Weights of a small mixture-of-experts language model, trained from scratch on English Wikipedia.
Size: 11 layers, width 320, vocabulary 32000, 64.6M parameters.
Experts: 32 experts in each of 6 layers, 288 squared ReLU neurons an expert, a softmax router.
Below are experts of layer 4 (counted from 0) of a mixture-of-experts language model. Rows are named router (the router's row for the expert) and show model dimensions 64-127. Each number is 128 + 24 x the weight over its row's rms, rounded and kept within 0 to 255. Numbers have three digits each.
After each expert's rows: a language model's description of what the expert responds to. This comes from a sample of Wikipedia text that the model never trained on.

# expert 19
router:147133143131146099101127113131139139114112124136123105123152107130113130068142125179132113169115137142130112126110173166119103137073123166132153169140119092143122149091111156114114135111139120
Description: Mid-word syllable pieces

# expert 30
router:130133146125078133144124154114107155143131114115122131125100115098116126110113117120108145075158153114121105147126143129137157101131155131165102137092076138116131119143120118163094142167132152
Description: Line-initial items

# expert 17
router:123137097129130117129103129114204106120120112097147119129157111139162096102097096124163130144102132151095129133103087092081124163119102126107139163191136127181093127140106084110138135095141119
Description: Infobox separators and pronouns

# expert 22
router:128157131110113086110143147090115167103137151120195146175182156101097124149155144131105148111101125125086141145120132154118124115124136164099129118122119150140182127168101122113133114143138149
Description: Determiners before nouns

# expert 21
router:154092099096124110155112069117092095151121176085085115123128162146107116112131154164125158156077151183115141137149127138148117151131121105114141106122158170125134100148112163098143147088127133
Description: Hyphens and word prefixes

# expert 16
router:159116130134100111122109154134126135104117113092107102112082111141156135085155107084124088112136159117131116099151195133107136180123117160133131116135131077145132110164137076174103129103081131
Description: Pronoun subjects, name pieces

# expert 14
router:114127065156152104174104126133139164120110140106127182141121099152095173139111123160126145121120115149098138145133071097125095123142139140095130137161133134133146120136090146115100122129137087
Description: Numbers and quantifiers

# expert 7
router:078130119119116091158119050138161099091152166117130138112101102131135127120138115116094133146125138138130126114102098107148108121094108104125125147129110126096128169137180121143099112091136132
Description: Apostrophes, modals, numbers

# expert 31
router:096123175114127164148115107126100125136134128107117098109138102126137106101147088149169118115158129150143101091185142082130098134130122151135105115132110091111060139112150153154106121118131179
Description: Units and non-Latin scripts

# expert 10
router:122141114093123109124117179137134097097116153126112117107138119179142090154105086123125131129079157164139132116136123158097109101152091150117124149120106099150069085112122132151124122133125133
Description: Copulas and adverbs

# expert 26
router:113160131147157180117134146119086160098094118146131116159159125113144104131157146115142100111123130129123114166121162132167138139078121120105104176148120113121137085139127156149119107155130161
Description: Place and country names

# expert 25
router:157125107126108133088169140095109175119120137172114112165183104108136144186114114138102148086135105101138104081090207129134125132157121137141125138114144135141108118110134140099172162095150159
Description: Table cell separators

# expert 13
router:131149101131104148110152133170149087145183150157097132168121133126147123149099117107141098160181135108093132142111115146114151190172144144141154128077100126138097137119129104133122164162111117
Description: Sports tables and careers

# expert 1
router:116137143106155125140124139120099132117175154145134160087149151173111097159104123124113161140118144147110099131160132144125107094147114103133144093102110065139085150137145099144153145184100102
Description: Relational prepositions, participles

# expert 20
router:119124151144113102151125125092170106126126101108122086115101125110172086144134128133134130128127111134115151081116140110164135148108111121154105133159156092125137128121077151152144118167131165
Description: Month names in dates

# expert 18
router:154129117118163159123147151128142141112129137125100136075112174166099124122103133111107136169134145083115111106130104117132105126162076132104146134111114136102085118137168096134095144154085129
Description: Verbs after subjects

# expert 11
router:094079097146099144149101158144130115157134113127137155103139120131120083136142137099122135151134081097132137129152137140130101120104119103137151125123127155148117113098167106119111133115156095
Description: Line breaks in lists

# expert 8
router:112078148133122111123153141138132109153146136150099115132093135122194120145106127093096150139094120165125149131126144109150133143159128120185125126124154089130145121136077160148146122123129152
Description: Commas and conjunctions

# expert 12
router:171172142102114119135118125102095138176112109095126157118104159108135137165114135115140105141078085112109142143118150113127115102115202095086137146088134083120172154155123124119149125112158146
Description: Table cells and colons

# expert 6
router:171138086154140151156141080119142139138184128096137117153116109096154108137152160124156110147126115151166170136106109100138127143119112124123140127138109135095160096101144112175141112117154118
Description: Institution name heads

# expert 23
router:131150102100125124133074128075177184157131139137173108077115121133144135123095079104123169096160159105132167145149117108128109114132145095107125142121125160119110117119140123076143110120126105
Description: Sentence ends and headings

# expert 15
router:130153151123154163143144125141100156120130173126159160101101128153122112096151191156113137148113173105097116147139125167137146096124115145133129119125146116132077123153116142123082145093148134
Description: Abstract domain nouns

# expert 5
router:136136108106117139170123097124095074136147156168102129115178087114155143133114136132159121130168113142132091117146104128098125158172107129083108104149132151098138126113120116121095124094136101
Description: Plural nouns and suffixes

# expert 24
router:104136172147133123078127136159147184133107113126143135143142159144132155149115101140119131163106088106146127132093110152115184143144187108129116117133119160101132118122114137117139109121122130
Description: Table cell values

# expert 2
router:129168138142127132134116109080121086121119111132144152098156132072082182177114092129118090118131121141107091078124094138124127153146134132076116102083132135131128137153138135125151154123092086
Description: Prepositions before noun phrases

# expert 0
router:146145124126125168145125121152129128073151143139148093131118164118119100088170190118094154169138142147151153121101131195105151159084137106115123118159139118134140099106108109174135097148156102
Description: Head common nouns

# expert 28
router:126096114132159109117103150135101137152166151162094119120111065103152094095135097146141142090077126123117138130154111104098114094093104163148104108107128157124153140124130149135124125132128111
Description: Clause starters, line breaks

# expert 3
router:145138156142128114092136152116056109121122107129169162173148108142129113117201141177101139136116165103142167145145132096108133121098118115084101101107136133133141137117079127146122160145155148
Description: Articles and adjectives

# expert 4
router:129088171122111115129156105092161080154109118135135103124108152182115119183084123102169143122074104150138101128109141126138097089098139089120132109167162130115154074134120144080126117127162082
Description: Opening brackets, initials

# expert 27
router:088119125169108104125169107159107122091113109151108135132097129135126130113109126150161091114120140109141090120116189120139165163106125126131096128127099148101136161105180143106172096168106104
Description: Capitalized name starts

# expert 9
router:106112106148101145106123154126112138145125117151154114141174149106124183130131120113155180138155152106210148154122075171091128097139149136148127143139128130109127115133101118082123152081118135
Description: Sentence and row ends

# expert 29
router:137160098148148105104131131173150115099101086132116108143114121147137125122145132141154072113152115100139139168122154133157124146106098134127118145166113095094123135105152121112154130182052102
Description: Personal names